{
  "d_expert": 64,
  "hidden_act": "clamped_swiglu",
  "router_score": "softmax",
  "lr_router": 0.000628,
  "beta2": 0.98,
  "train_tokens": 289800000
}
Below are experts of layer 6 (counted from 0) of a mixture-of-experts language model. Rows are named router (the router's row for the expert), gate (a neuron's input weights, with its number), up (a neuron's input weights, with its number) and show model dimensions 128-255. Each number is 500 + 25 x the weight over its row's rms, rounded and kept within 0 to 999. Numbers have three digits each.
After each expert's rows: "mostly gets" lists some tokens that are sent to it at least half of the time. This comes from a sample of Wikipedia text that the model never trained on.

# expert 22
router:490468522545485493525467513511497462472522488489489477524517462542520478506495508521517485469513505514525532541518480488533489509471530500528500496530507520517467508557506506490489490480489510477480507486477488494493507489478475507511505500535512479525548533515482502484531544513497488486444471491529485476486493459464463525479493483508497531481479517523479520519502484517506517490494
gate0:529485490508481493525501527515523449532504518478502469510493494523500490513463508507474473481530464541508484511517479516491501543492478503532499469507495525510549509511499493502504503478418473481536498487538511506468521509481474525523457518511497505485510482536533500540478518480506482523481595513495471482511488519479510478529528494500515509479484542450500485492511486491497468482528
up0:548488501517484493502478507526560453470493522494522471480502494513503513500483503496511465491473476518499498487510479481485500548496469510542481488533491542519514506503520527476516533494432488511495528493529525490482498543473459528526503524524504517477480513550504472501492517471477499492509565498492458477519494475494502491500539524466547507464474539463493487507487508475506491500542
gate1:532494471502447477504488495457454476522512483515452513512500500539492475536488486486510488508507503523516532520499523469571495528487541486507511478465522524508548506493493514583495513516494485503501522507524487468524503480584491495471495499487487519514506514521528497498504432538492514497478514503514541521506439468522462520485521473520546527507498450501492511473500497547494523573499
up1:487475494460534526552534519472533525504522504507489522539496522454485536507504487473514491520518541522509489485510486509497517544519514523477494521495482496493486454481500458493491496537532491456474510542537485518490468491453491563467496484501475509479475462501497546527485484486482465493482492561484512461477557515466521515465506548491496463509500520556482479522475508539487477469494
mostly gets: " Clade", "9", "1", "|---|---|---|", "|---|---|", "0"

# expert 14
router:482461490517531510539503496468498497485477509520480490502491516490508518523529499487531510528496523470481508514492482468502490516460547535459487509532486531522485507508480499557495520512535509480467497454492480470463530481533504462491496500540471499494511510493514524495529496471498475464491487549532471480493489538501467474491493514522492510477509533513452486519508493558528484492491
gate0:523473505533517514517544524499473474502479497486488441511489487501500526510503497512470503491586513466501512478479512478445520528529546494504527490461445489499494471519495462480471535526448474470536539483498489519462501531483552504469459504486493510523495464532533539496466484490511479459534488520531511488440497493481525502521515477495520484492524537518512491510508479456531507499517
up0:529476530523499512499534532475486455495483483504480461512475507512513510487491487491465493519540530455505504467512491501479549523502521534485507507469472480509505507500506471489495554513485467496522529490456499544465515505485537531461447493509460526489453469536495518506490512462527502488555470503509476498453497500518514479534517493502520478468535544516478497499510478477539505502536
gate1:485459504504489498458508481511515506482477477504484508512485447465476480522526529483534477536522509541514510524528519454507491491495566500460513517451458489490518486485542487523498480524502520495509498501494532487505490476481472482491479478530479508511514520490540495488483473476512487509485513550526550515535477512471511485488467496530521521519492465513518490479479531527534471542558
up1:482475507531475503474515526527501548523501537501495516527522407519457522531497546512493471509513515526510521505517511490447542501496495525481517481509469496486525493483502496496506508554501467483506522493515496484509507527527513487525512493491532518478499488530549520498491477543479494457473524523490502538523490518508465515485523506546539466542471496483478477546508501461549501551523
mostly gets: " Angeles", " York", " California", " college", " England", " Florida"

# expert 8
router:527549482460546540453463525491475454484455495519506539500528528510481510499492529536532494536474472526519521515497492491504484477482513531472483547477512521469490488561443486500470476505517507501546470499508520481496449470519527505486506501546491476505492497509488466460505544501501482478510486488458508535519492481532516512560513493517484481442480475540502474481508481483478495497471
gate2:507492485527518529507477504468465484531564491493516514498477478475497497502506519482550444475474486523483522528491488478511496524476520498476522487486462500497482470492494482512507525521479496543478503513530458490536503519538515511490548526461485507468511481494501479510538497496566464505506466519476585486523553491516482503460546490534537512519533522481507482464478531546491473536508
up2:515494488517535526481494538487445520506526496503516496510466510443503488494508528490543428471488471523492509527493508491527476502509510524471496507484499443491480490467504505504514516493482487524526501511505483486498492482533495520471503465507495498443573496514520476493530526481540514508487481520512559533503544504520495519486563494508543518539539514494493464442480490490496517494488
gate3:496523502496521527480498500540503502480488476510524547475508495451479518478492476477499492540551475526515473474456536476482481493514492510475521496511493509499493461507531467489491500554533534476481490502540502469506525522546483495495488485500497493449461516491519491504509531486550524475462498505526474530561484478481494485490526498487509522503510498521483504479513516533496467519506
up3:494525501502497495496478503494523511456446471505481516464504488451477537524476456472448496518503535540505520497465523487464503483475519505462500492496492499487486433527502487489513522556488554520500498481540509476514505487560522510481492511489490516503470521486497473515485530457531524520490495454508468503535486507518515462465529469498520530504523487534471516474528527501484496496471
mostly gets: " \"", " (", " [", " “", "/", "("

# expert 18
router:460505475511524550494525512486496513531465518502501510474475531550520516478521511514457479505513485513463523493490515517491477496472518514505468501547492519513462522499541505471521484466458518478502536474509488506525473490495478492511562449475512484476540487504464513488486469485528513534452477476516498561473479491492493517496517536499540521538549470503528502480506463525462467554483
gate0:499508533492490472508531477493494483523483521489549528505515487536465466490456505520514511537507503508481541461523492429500533540568464465492509526486501509500527499468492475550490459491519511501535503518544502503502494517453489491511493495506453488496478501498458455506486515428485510473482487544511492557465494492532485521516490585509468436501494553472453478513475533466486500510590
up0:481502530491509513507498498427517467503470481499554523461537507557475487492461515506489498517505481489464526503514452439531502477529489465501490507486498491521488470494527465519491477486522524507564508509527486515518493482478474511505498503504436483490467512514458494509492519477499531474461460495550456541454498496524494516508512576440479481484527543481461476497507534512472494507553
gate1:462460481477513491490502522515480428495473500497494515483576466486477492494460505477527495471469462507459477501550556510530494548511487506465508534446502497498540521499527511493508484510492469509488486484478497514471495503532520475502510523504556504512496484518536529487458461518479501500566494473519496486514507485515513476510495521500499488483513498526483526481527475428551477510487
up1:477483469461526471510503503507497477491492532486514497517552443509504501515488488476517529498536462467493476487506557508507514513521495515486489524473520534498527493518502490501495475476489491503529463458486513503480483512520523516465511527503524536538478475515508534501460408521483501530540483491524502472470512493486472528504470527490494522476540522529480467464505481481559503528459
mostly gets: "See", "exp", "tail", "conf", "qui", "put"

# expert 16
router:477529527520501480532489455470528453485520505487493468484459493496520505481481480479479509508440530498464472518510533531496516473498508497507511538501509482530494532528507463555543536493484505515563482511483515488504539474538477508523483530528537479516483516524451468528515532473539514525510468502533471498457477539502493484486496449488522500443525536509530557497502483506465488474511
gate2:517502519519514486516532534472489518508492470463511518469501468477533482518493527489461471482544547505528457545524513495472515523508514494476511485450482524521524515484509496521520533512509476533484498481461468520519502523513500443509538495502544473490483497537490506506468500490546492518496513532502463492497518521500477518518511489566502539499484527502489514470536527542565495544521
up2:509483490477507494537551523464499507528524498491469532487523476434499539488529474476463509478529496475474535497458453518526479506475527476478465486491489471552510496496531476507487487486483508492482515535486520565541496497509516456509513503458541498496501467513533483509495491523505500531487526545529467498498491474440547496468506487553494479495529544492460495476510544549490498525540
gate3:484504505536454493503498546505513527536461431483502481464499516506502504520508503489499470517482467539513555505486572511526459486511478492499510478473482460508547472488496509525513508499491507479569528519551478475534512506540506507473441534491487476466550492529479478516533471461546493490495511474469502526515484494514492551532504504512543514502532515512502530477495482526505482523535
up3:500500505513498474544505511481500471506484493495483490487465512506505506541491481474527472559491505497514552512510545503531438477472520482483508519516507497492511484504464470531535548503506490533551522507551508469513546487563502510492477573500490493503505504539466461503489489497503491478473491503490465535530493524518463528542481541470546498474514523490503535463482466546491494514498
mostly gets: "′", "°", "″", " financial", " lb", " religious"

# expert 7
router:507523513492455464474485489479481528498470464525503447505485522463461521533520486510538489547522482504494499500482539484484514526497545472521499478457514505466498474481522512475475508527525525490470477576493493527520501546477488487467520525523470522516479485495490507552530513457520514486467528505477515471523531511529469503455483523471495478546479469482478494514509474490483482472481
gate0:493508498504524531524558524539488485541507450497554479527461513489499519491473514498484479502495507471484511497535494490488475515489536534506458536508492454502511524536563501496540496469495539497482483490504489516514504548455522473546525474468488481502478506507488490526507482473559477475491487544469501556561523474507498538516466504506520522484509499474464488509445475435478449494531
up0:474491520589472539511508488503516500534486430518517461497461502466522524462510552523523451493499494471502459499511551533472487502503498512527532520472519489510510500486535521504522491506532523509472498510548472516473532535502493534528507497507488522479456495486520498510484461487510501473490460512485512531505533501501526513508474503508543513477510519468467524505432476470500480498516
gate1:486503500505459475486467487468502499503482469512500502471537516463486477478487497477521518451490474534502480486509479499507479507544541467473490504504495550536555494538509474461504499488488478512469489502471483530454473477536545484490504495515504502521530459519514523494458527510466527517517529507488529502502541508464468504512496512480504528479537446524461465486521510499488537518499
up1:480511516512462488488463499462496492500485483504506494506502545444487481511536523478530506494490495512521481473502492514488465496511536441496454496492493512554550480540505478484547487503520503536465466517482474520470481497499550506493510501503501493528512490506503477495441531473470493454479522523512514516493525522497497487531456518499499505502518447528485484487506482493505525491527
mostly gets: " Tom", " Mor", " Tim", " Ol", " Am", " Ger"

# expert 28
router:454479503513527512490492511495504502478498491486485546482494511486526522520481542514504522525527518539526493528462493501527497501488501488500473449491487455532481447498548477537543494537467485480526459506509530470523498490545526519485526573524471499511475503455482482558469491488535445511523487492543505506469524539479507475541511516512480520462535514505469502451487526506499475493531
gate2:500443517504504521490536481495472498510534452491469496472493543466502469523449527505567464508503515499480497469532489563508489482499531524489567476471492485480512493489500526471503543474495478495507494515461498514501507465526498500472487485465509503513462525506490500566519483535482516464504465470477505516508498536505527513541485500470573505470486487483475522506483559513529511496512
up2:500489507502523531478526522515459507484533453479482470490501525523485499497503520531528499508486493490497464493496488553503497484469489541527513476486479467480522492502506534482526549486501487545534474488492493526484497461485504525477527541468490486508462513473508468580500501501500507500486457495478465565506481512468545512529522507446564534475491496474448501503520529515511504489474
gate3:531504479502511486512510512493551496473453484489526454506485459470513497523486484496469537474479531494492523503482498483525529516514497507454487501481454480537492524528529462524516489488507478500490499532511503495477516521520499505523533471518515518502528484533504483437508514512459503493490534481473484482524535492452528479511479477518508491511483493523529471517508472508487486532473
up3:500541487497526466462515506486548503417456524509482478536482462469496485486501478527484504482505506519507488507491522527500474503511485453462491503480467429558500506521535504536516499484508476493500490478518523482468480493507504496505516502532482497497528505488486519480493543502475499493533505487462468478509492479461501480527483503499514499506534514484501442523496469487510454522481
mostly gets: " while", " but", " However", " being", " including", " because"

# expert 19
router:490492535486457462508451462475547501518501482516521502479516508469490503480542529540497493517545477542517507505490479516447502483530486488495580487504495481495513521508440491503444503514460487546481505501551466507469494500515488516491469485524491512478516489531554495508468507523492532523507500470501528512475519492456510517469488494472468521519537493441530522501532462512523523527489
gate2:543506481487496502515464494528501499481487505483494475449510460498481518549512474448525471456481510484465475534553521483500512497494465543501526482490529533512506458476498520525472491466464471498457496485541524526446531478479560518480512504467546516475504438501525513501510484498509473525526513494502505489533468472497528466488527511498492525473498485511513488491511570499527521506510
up2:512519510464501484464462501503525508532506489508467435465516478521510487504513488498530496468473498501467506524538488502501502459507448505497496476475517581487539488491463500557446481471445487541463513482553500511458528487515508514505446519499496485477526473520509504523489509501512475526542497449447475497448509457501512473464511522525499507456533505495491523500504514505526553490543
gate3:531448503473484522469539503513535507499454530510513467507506507476506536486494510448511494479552527495506479511526492512548483509505549478483463481493476516504517470471548469466522496485497446496536470475512541467467513532472525483499545517499521496500493477450496505473489493467493461494578514538459517497540489519467502537475570514477494499511456504488496497508495490507490487530468
up3:496497499538458481510505468518521508540474501527484529486492531486508553456505569516511462513514488518566466533488500533479522492526519494493484446469462523519465505500500451465494544498526478508512458535504495491457486540452510503478571537521498500495500480480506533525469484491491466483536516499487533514509507506509548550492535533469521503512492481481497492505509445525508499538502
mostly gets: "ku", "ko", "ah", "ji", "ya", "iya"

# expert 5
router:473502477487541491504532518481471528491540522502494533470516537454523500517523493518500477518514475461494473515538553494474466498480521485519510471514519505487546499486496528448543536513477543503485520519484501509497475526517524515514520491468472512469486499517520496504519460495460510487502534472508514513491525497465481505518520492489486528525474526478526508494496500464514523517490
gate0:483478506472494520524486521487505477506474492511497486525460477500537512511527538483527473504504520460469525542505473497484539475485487517479523509543468463501488532489511502555499514488456508490480519493470507489492499528477503506515532499500523477509467496482538507507486472463486556451531518511498517479533493480514521506475516514510532499445499578516541535554520526472542517496518
up0:494483538509486465467493484544494457493500479526453514531499531459554476490514502506512464503514469493506506504556513465505471478507516474438520481513510511526525532475505563493501519514506539504506477502491507509521485526488527493512474515479487478489481500493513522508492473447485549489499495464489511472523518482503509499496520537494486497484461551527494486482523486451507509475504
gate1:495478478464487496525466493508489485546487512496502511452514506475517490505473489493547524523512489534455475500502511499532496499507455507467520531457523516481514491503523487477508507503515466496494494505482461518512503494469540506514481507513487552497522485470480467499518480535495481482520500501529494459526540487514504545505509448477443483458501532540500474490479535453517474503496
up1:500529494490508519524453502486454485550540530517487541481460499498514522467486492522500531523489531513476475477523523491534456466522448528494479498500524516503521499491545526497548483492459459506485488490540522544530494466460543491535507509490495517475506516474455499509490475491429458493483516486504497475520528500486494537540518459470467537468490520536453493458485471486543508521512
mostly gets: "pe", "om", "e", "ol", "oc", "re"

# expert 26
router:506466495531547512481526503518482489485474463497493495506495511485494522496458527479454468447507497534473542469535540496515451550529493507530518506493499470522487486470586512465540496529500463473490521521475495468498507494498520522513481444475516480511507496438426502497492488485551483530474477484515467511522469547528521493476516518498542491547504461508531487531495505455477504500500
gate0:501461490545488523492511492526466457479498485504495433482481533543477522459481500429513523509495529511525455515528508510476528519483441548510514488492501482502507508485501552504507510485507501476476530463470518506477517565533534468543524504441520467488512500508483472557504512474467506486499451508490466524495524524514495474497514493508522499532526565515529481469493468545464478527485
up0:481459447525532529515522506541490475482484477505498432506472532525447543466512498470503519513477493502516498493513489509501526523507461528518512487493531481483514485505523562514496520473528487433504522490480513512458489565495525527484491473460487482477520479474459493525492557477472486510466506508536468546488491509521504491483519486519494509513495518559567512509518466489477472489514
gate1:501538493508484546498525514507478505517498505498523546502459469489536476525514495519511481486517491449530531498556431436483512461489525427500500518480523483510461511485491555508457552524494473516528495531476498486554521495512535543477510511519482524503515515471473482483554493522491459504555512495492512523502489517520480477479534508489492508486473491511498524508515492520505504512474
up1:511522503508500518493479510528502483543510490505520508528499483487557464535474492509505502550501524465530499441500449471477451455497537466522479524475496493490479480472518510528484540518496486497499487530468473489517485510486534544493512503508489502537531508484467478501481467524488447494572503502518495510487475504518487506482519527512507488499511541483483521513478541542518515516519
mostly gets: " ex", "conf", "exp", " Died", "Th", " trans"

# expert 30
router:488501520502512497486500456447458459478523518523446499500505514476521525506510460479485468535483516549533529516519503529516461475472478534504579516506468448542510503552523516511494462552542525501500466493489517493500558491514490465460508491516475496527507490460527511506469581514476473504481545518500507487551473557521524464471468468517507484476472495525475540515473476516487476481553
gate2:519432468492473513530474526494485504450512495486533483478495544509516523456511478482550524458531524489475471503534495468526476518526530482539501503473527490478482504507513485502490471494498493521475521457490467523531473495468465458536487460515494472491473543521467495514536516525513481495487511539503481467489482471491527524474473466477502479516485475506512511474526497554538522539474
up2:516441496494504486548491481489478530479500463515492522465515554500498538509526520465529463463507525492498524466507499538512502510478513509513504503423483514493475496502514507507499447482496537526452534488513481489497510479514486485538488480482485522520495523487462503499505511518507445520472503552509495496529519482517535528487468497528459464531491485485519474492453480556493481552464
gate3:501526474486474536504483496531492467526514510501521483514520512502491491467544500480496531497462491519464487478487522510472473538492511509520514509512506487523578488495472484502457496533513468506527507564575470474519454503534539515483528468506495545457454508481507431505474483548475516519527532510443506503481514458462471489504488536525514496490507473498536496496535502505518521511523
up3:529467488494518522536513527524530543489497511476540527449534498477462506492478530480501454486513477532510512490496483472496509523510491479492470461499492504507443481548507501471487532457455501434468546465489467480486537533488484505538474496508511502516484476514489518463512545467507462474436488514526534510529520476516495530494503510498474515522455499502511503468497499519498444515503
mostly gets: " art", " gun", " painting", " kg", " sq", " Dan"

# expert 13
router:506492489452475544478497508562533493535508474450529464504505472532513496492499501491527513494526537529508463464488466465488524488488512492535464499483508485535524493508500528516529519471459505480530486532501504490495504517483466500497528531477497491490501491506559483534507466501519460498537493534466503459489495507475528520473533523500509466477539468499534466474513504479509492473547
gate0:516529538489518456488533486488522473513481518484527551531487494490496481495496506478494431496515479509524482516475503516491502521487491520488450507484486510515525473488509558495492505550466536513575493471470521488482501513510497539529516474499528509497505506490505521509511542474519539493505525474497473498494514493493541569538474469523505485494473500488473501493485497459437495484560
up0:536510489467472515497523541484481506541503466480500477480500507513486515512527459489496459502518538502522522480499506501461485511491495446477501506500515531499510511547502519504501461481512549511474502487474497481497504483463467515479496484478536516503546446501513494492464486520513502547490519490500495541444506470536523532458501515539495458531515500481524492527532465510464514499506
gate1:521501504536463501502542486487549478492484520450524479456497540548512507527519469510499471499494501490474491495519510450505502558487476485485459555511479461512494502535560536526485489571467491475498485510500512512508480513486490501518540504497512464471477504487466537547495496519488522514454499519510460521514474528443518510466522519502520468510514478552519512459493508534454469514509
up1:493484518487446522466489448508510493520496521511473488507476505532501515533487486484541455472481563509516520470478472468544506513464513510510494540489466496512480491518525509537513503561483497502518487506494509532492497486473511498544502496505524516507483488441495539517470483498495467515465470453497436529470502517471496496513506507485491483492517449485513469497500550535468484526470
mostly gets: " that", ").", " this", ".\"", " where", " which"

# expert 31
router:482509521502445485541512491489496517499533510506511489519513486483480490506513463495519506543491472488494540510478472488501501504536464510497534486525510506469510518481439478530433482472560494490470512492523447517476514476498459498527465520456505473494504521535522531510499545530474521489495491541505525473478505473494526513530458530557502453494457500498511516485515466544512517503526
gate0:503504497548535540484487500546443509463523525475510477491491490506465513485502493461518511544499535509467486532489499458482524514490483554489505469511490480517557496493494488534521451505492514470554516497529463536458567499495491448514478515482533523469507496468501505510513487500518504483500494534482487483489450501501480507500504501572505463480446523522471505468493464544468494514511
up0:508532522523520561533492493563470542461521524497479479502484505496496533472490470470537528567447494500488482562481445432496525526524496543494489475500519512517525535478481534534518491471506523479510539475541492592460540500522470461511508485512497512455480532462507479503501500490504497481504531515479511473513493467510486521514514478539512484474489515495483496513481489538500525495510
gate1:523498457535512536482487516563545489489543505493503535512482477499473521486430503479477494475492522504459520492501498463468482532514499484491467492443468488510499491527500510492465489492478487488484573532486526492524499485503483522512514456554498512488480525505496525508495525499537521480546530513516459524487516529468490515513500513476510504518458514500568489487524495523489549508483
up1:504488474507472497533548506583524491491541545485512522477505494512473483479461494468476517478464560470500474507519490470503526529527479490456491466491500497476506507517461513502472497495501500442477509522513522482487511473471464537515497479534489506487490527519513521510453508517527521535530535511498486521484481530481515520485501529470526474495410506500541526527540483489509519479459
mostly gets: " Cup", " European", " French", " China", " National", " Army"

# expert 27
router:511495457496453515524537517500522486524535482505512494470510465487488528487509504469476548468509522454506522475523523484492531526515532526485497535495512509426499497512480494496531446486512505479502493527534481514555506524510500483490499481462505492464511467539454513463527463534529497455460488478451475505465493508483461507474537447476516499556496523529530474490469448518506507527471
gate0:507492496488519492537536504548478475541481496543504505500521539519499497503505465496466518513465501486517507476551522463470478508479473522489491470501507526506511473469471492552467504482531504441457515476543519546516471496466465497544505473493499483486469521496490544476468510476498524520518509481487503496469471550518512496513507506536481465489500505486476476531468457460490473522485
up0:502468505495475481493525470459535516461525481482496454509470515541501542523497516497488515545524474450499482494490501492514506520499479541500490481519493493480471457508461508542482475472504496509487520492546461462480495498479469484500484494523482510499485528525490509527480522487520515494496481509518506513440468427516487498522468511506522446505495527527505550503506473505520527497486
gate1:479478471461536494506471517524530473512498475461533497512540519492492514516464534493543509494504534548481538475533544513470522464512537484461509528493506506481550478510509519466506540529547513489465490540506491490514549570505490506475535445458491484499497486494465484466512526501502543508495481519508497528489531521500474482491508476538504514504529478515498511546501516499522499520501
up1:479537441449547539452500488515524524476513460505492523507533514492542531484489503497527530490475504508452531459521532493497508483510541509464470506498536498483508502502525504457525474474518524477463478511503486526540494534489511504498529484458511464459504487472442535470489510513500542503499486508510470537474490482499470476518519459483519507514526510523522504522498483521515486551467
mostly gets: " Born", "Note", "History", " Preced", "Source", " Succeed"

# expert 10
router:492522518513491509483478523470509477497487537519483471504512457520480459475487484513491501491471482487461519523475483508511537518533478495461515492521451491506471519505516501486464489505549511468489494492481538517515559489516516494474486525545489489531525492418499502493506517544476508508484502468541493536494476529502486478543483443528482489524492574521478570485491500479527494486502
gate2:494510514515493456455477513515535451511521488512540530541524470529495490534519558514490476480495505527467499500496511484472493514527525475483513485461460514511504551515511491507503517480509502540488463539506508510488569532476474502518512512449471485495481531490505483479494490463508462502516511466515456523500497519513540536468517513483519499518486472530578491493508522482541466502504
up2:506482498518519484488509509484485507533496483485522497492539480440475525482472529512513466485509524527494482469479499476469521504488542530466530492516468497506477473469493493505455461541489487489529554532566504494502516499500534469436529475467535524503504482491497475478522495486473469460482548528566538484481501521534405447515502477536477498501492545507517491505487506507504519527466
gate3:530530488469471526538485527464491494536512493496508503528512440515496498494529509499502505469472479490469518506479462557509502563517472499503489495502492483531472484474494518505496514513479483481514516484516490486477542521510477513483495534553492488506491515492479494502488468479503493514508534539476498522480515474507499489454513480507468455497500563492478532487535482460537468505521
up3:489508503487474526530533513480497517507485514491524484517495445514485500534527507482466527480498483503466532534502480537495490552521477504506496452539478485532475481492509551499510528524477471461501513486514495483471520504491453509471490543527500468514502500536524497482516472512501510522485534526457502501506497476493529484457499508531468452501451553475456525510521465470527478498519
mostly gets: "_", "\\", " sq", " ×", " \\", " gold"

# expert 21
router:555515455479541514495506522524533510459514466479485521526458517457477482442499492507475496451463486501448460492488510464476480465487523529508474497488501489481479490487529519520522466492468471509492524476484482497517500516471486507503520519479479496508480536485518505514516527467535498522527522550507499532510486472501474473464520545547499483516476515524521513543534550549495485506480
gate2:490451491490487486512541529558538502535495480504528512500507508460485519492493512483488532498506481467477507482540531493451507541511557511480500486461506478515540490530446531471526476503478480441505491467529497530487525549512426472473503496515508500458486466488472545484525468511492465517522531510492536468489508486474518493467501532517517496478473517505478480492452483460490503525551
up2:484496485480519539473532529564532492505501485510507494522482543515507502497502486518507521486513484475518496456546502506444520521469549522484508462477514473524492497514451538514531479489479474442510467501520506525492527581495430512477502464506468504490500474496472519470516491483491485498552514532496507481501504496507509460454507542481545461468465496509517490501484501490517467480528
gate3:549470468497490502467493483518509524466473496472525516522471466567495517499466495512503478488517465522529525481490486513516494526536470480539517505501491502473495493488497547490565491495504463486495433495509526496480473502484521519525542434460496496455528489494489531472461515566482534536510505462503513491492495506505493495499557491541498532554466468479518514507467550490492515506483
up3:541495475486466500507535500490517517501468458483534500483482462543470500518484480482486460462519479533503532507491482501488476555516501504536524485486437479454498490526523514506501473524486475451507521527488513490480511526490501502483520457513517521488549489509482481490504539510455509530508535520466526512510508499536520485495502501505500486535486444499545497523506510496477510484500
mostly gets: " over", " after", " during", " in", " through", " until"

# expert 24
router:529481443485493520486530471508488519494503537495495493447526474517535482493489514463479476487529508500459536487518526547493507472515482482499465464474522500488497495468549480470527505502521479470465504491489466483514499525520520532496486518521526474493446487521497527552523442522519526507478501497523514487478489512460485480478530497494526517500501499463535521538494518514500454500526
gate0:469491504496509485482473494498487489496448500479498499492488497537479515505434478510475484504503449493502496499473551508490511537488523544476463503527503498518513467503547493508534475482510506510525542450483507535479424497516529511483524512477512486494517493492516457540470475481492514524486471496536462478482490481502503517498551481489494530493531538543471519511523504483473536495520
up0:508509510492455480526494492520539469505454509469534517516480501518494503525487438513473518499510476471491474514428513504513511541524492496478462504537512502441525478500513475500535507477487509522502510507502441513530493491473510495495510513481531471528490513528476478477483457499517497517477456535504463448495517506499487492468479523498474512508541516508445508515453512520442525495496
gate1:510450467476522514526480506538556501516484542486466470514512442484508468504521532495484494476479543503434441483508514477480503545517496534538507574482490517501498516510487476519465476492489516516493524499495450467535541502479508482543557476520481514504515502536510529513504449508518504549522493515491520469481490482486530530480534487501516452453468535458480534518514465512498529501528
up1:521494504489497491486527483510523502462498518487450510488537477479533478469541534488507481492529525496430489503537493478507505494493463536526505514465512498539528497497486520507536499458500503469486489545489463464517547515503515501522506502496443495471488535556528524522524468501532498503533549441475518467457499487480521499459561533476550482494483506473508540514469488523504527490550
mostly gets: " one", " two", " three", " an", " same", " second"

# expert 25
router:528480477463509520504500527505523523528527491486535494509479479538469525481492518478474494461476519485530496468509468454490510529502514505474453485529491496514471525484528481516539494493430492517529486500495518512518532502470497497514545501524483485479478493460517511510512520475492502523492538517505515537534505489459492492457503479500510498480470487450490477558522534508506506494499
gate0:541521481466484466504446495436520508486493510503499500477484480497547510529480520467511470529464473498469532511545516506475492495528527529481503494514486516486475499482496466504579521508492518520519495503479495509511471481524539503522492534510481500478458491531455512526482508471487491554498532468470500488497532484479545503464495517508446487461496500503511470507539524512474548485532
up0:512507539464455489482451481456541501495503506536492495486507486507511487503504541500501467524473520506480514508526520470512469488550514535487476484487497486494446487469554494509521549514455521543511511501489484503532456480545529517515486532480521483466495513481498515508461512451482479545515502450510525462498491505511514490501517531519486491506473496477523433517592524504477516460480
gate1:525491481486487502486454441510532454503510507503500500502517501481491511542408526517522495527530510487508519532501509516506503515514483476538485509478491471493494490484517527504535479530499486521510452457505438459488530514503469472479495524494524478504481495532483528516496447461517536532468488455534478467507503513470507499472546522480508491461501485540463509475524489527507524506521
up1:505520476503514465456479447468464486456525505493506523540473520512498487523453504549477512491492520492525454490514464487519515524490551501509469501518477487499455521508517533495525458509465544544549475472547482472497488480456448476427518487479503475527464539496507498485501483499453536504505520476546504497534496510496519503501504511517564507462546513489491482465508518537503524503486
mostly gets: " for", " against", " than", " to", " with", " about"

# expert 17
router:536466538509483491511468477470447493515506533489463512532507488487516487519496443516478467499528501467509475530478480505508514467492532476493487513510486492504506505506460485550502500516476525491470501516494513511494515466502480495496478509466498512504535482503523475478473500557483480507473509500503527487512512452550544515518509506521449489441547498512471485526517512485464553503491
gate0:493510473473528499477521511533476501504512482500522483514489501501499485471462488493484522471480462504523507486502524522490527444488466507446509539490487497485523470470508522533507526508516468483556510503500520490509459500485506459481468481484503488508517461523525466461516510480490498495524483516502459552497513438544500556524460492543504494492491484510492541471553498497505510502492
up0:505470459563478485512525488514533527425501506480474483494558510452500534495498492503499503499492518525511516479501498507469512550495536464478522484470481457495526497471511487521507466507470578530447506524491493480463480535548503504531524512505529503509462516512503539510490499477530517500523474514520504468506509544446493480456499501463516484506535463445492458500491491510492471501477
gate1:505500474475482461494450549501527516498477499515480524485515452519522473510487535508470491491558478485473542492465512462462514525493529506519443455516485519495492513471490558474500470505469503462484508494493467477495513497496475462446479436521519531515495504509498476481543477505543512467532494514491546493523513510534502526517470510463489470509528498510493511523531518471514500482495
up1:510484500483520504484471520519494534519484488519455479512498523510529489488471484517445500520559466465468525501459492499503502520485524514497477512498479551487472503481492547468516480494479497474490501508493488498510496502464512468505482408493486523523499488519480462481510456504508511459541508492482539488488521449518507528524509481457488478507549506494525469511531523489515527491491
mostly gets: "\"", " acid", "\")", " Limited", " complex", ")"

# expert 15
router:500526519544524496459484476494476504497537503483520480507458516537526453465532521529466470513511469524507495516469513476498500471493493485517529519471505462471534498488500507550467505524513480557526531541498526521494502497478481466478515513525515477495501516497507440457487509524478507490522475473450518500478504429516497522529472471497490506455525517519497541482463496482483514509516
gate0:483492464511493523475503562535522518539520492477550510514558521529541508501514496467474544471454528499516521458495513491518515492490510544477533503497457489469529496491520502550459467472462482457517526461510501468492475508513510509512521504501516517481496473495562498510524509509567470519484494497461522550411485461514490486510557510540472490488482473510512458453476518463504514503501
up0:488524500516506516466472540497456543545514461508521515525515507539530495521513463485483506506495481480524520525491494509543507474488512536493523488491497513462544496512499508512467470491494530497527519475485508485515498513528531546477515532486474504485506480479493487491531527544559477550501503428475510561403487483493526522523526471521485498490512472481489500452461491495467517509486
gate1:488498463552508527516487512548519500476481527482503452484491511507484463493496499522499543490450487570485506493489542496505465509513486502502519503515492466490477504502512503512486495503506494507484496467495505492463483501511484509539503515496509509454494502461519517494457519495496516509522478493493531497542513445526532498526494489529518525474520481523549463535517509475539525488485
up1:512494487504498497499483499515520446476471507454513453540498491534498508501497514455465534480467502526521486494502544491487457505482506496546511481513499497461479528548531545525492517512528500492501487447454498524526491548436484512502452531525506464486484533514523515491497508488467504497515477506509488512502514531511525467533496516480496487477525506484541479541545530484518487490518
mostly gets: " la", " del", " v", " de", "ensis", "а"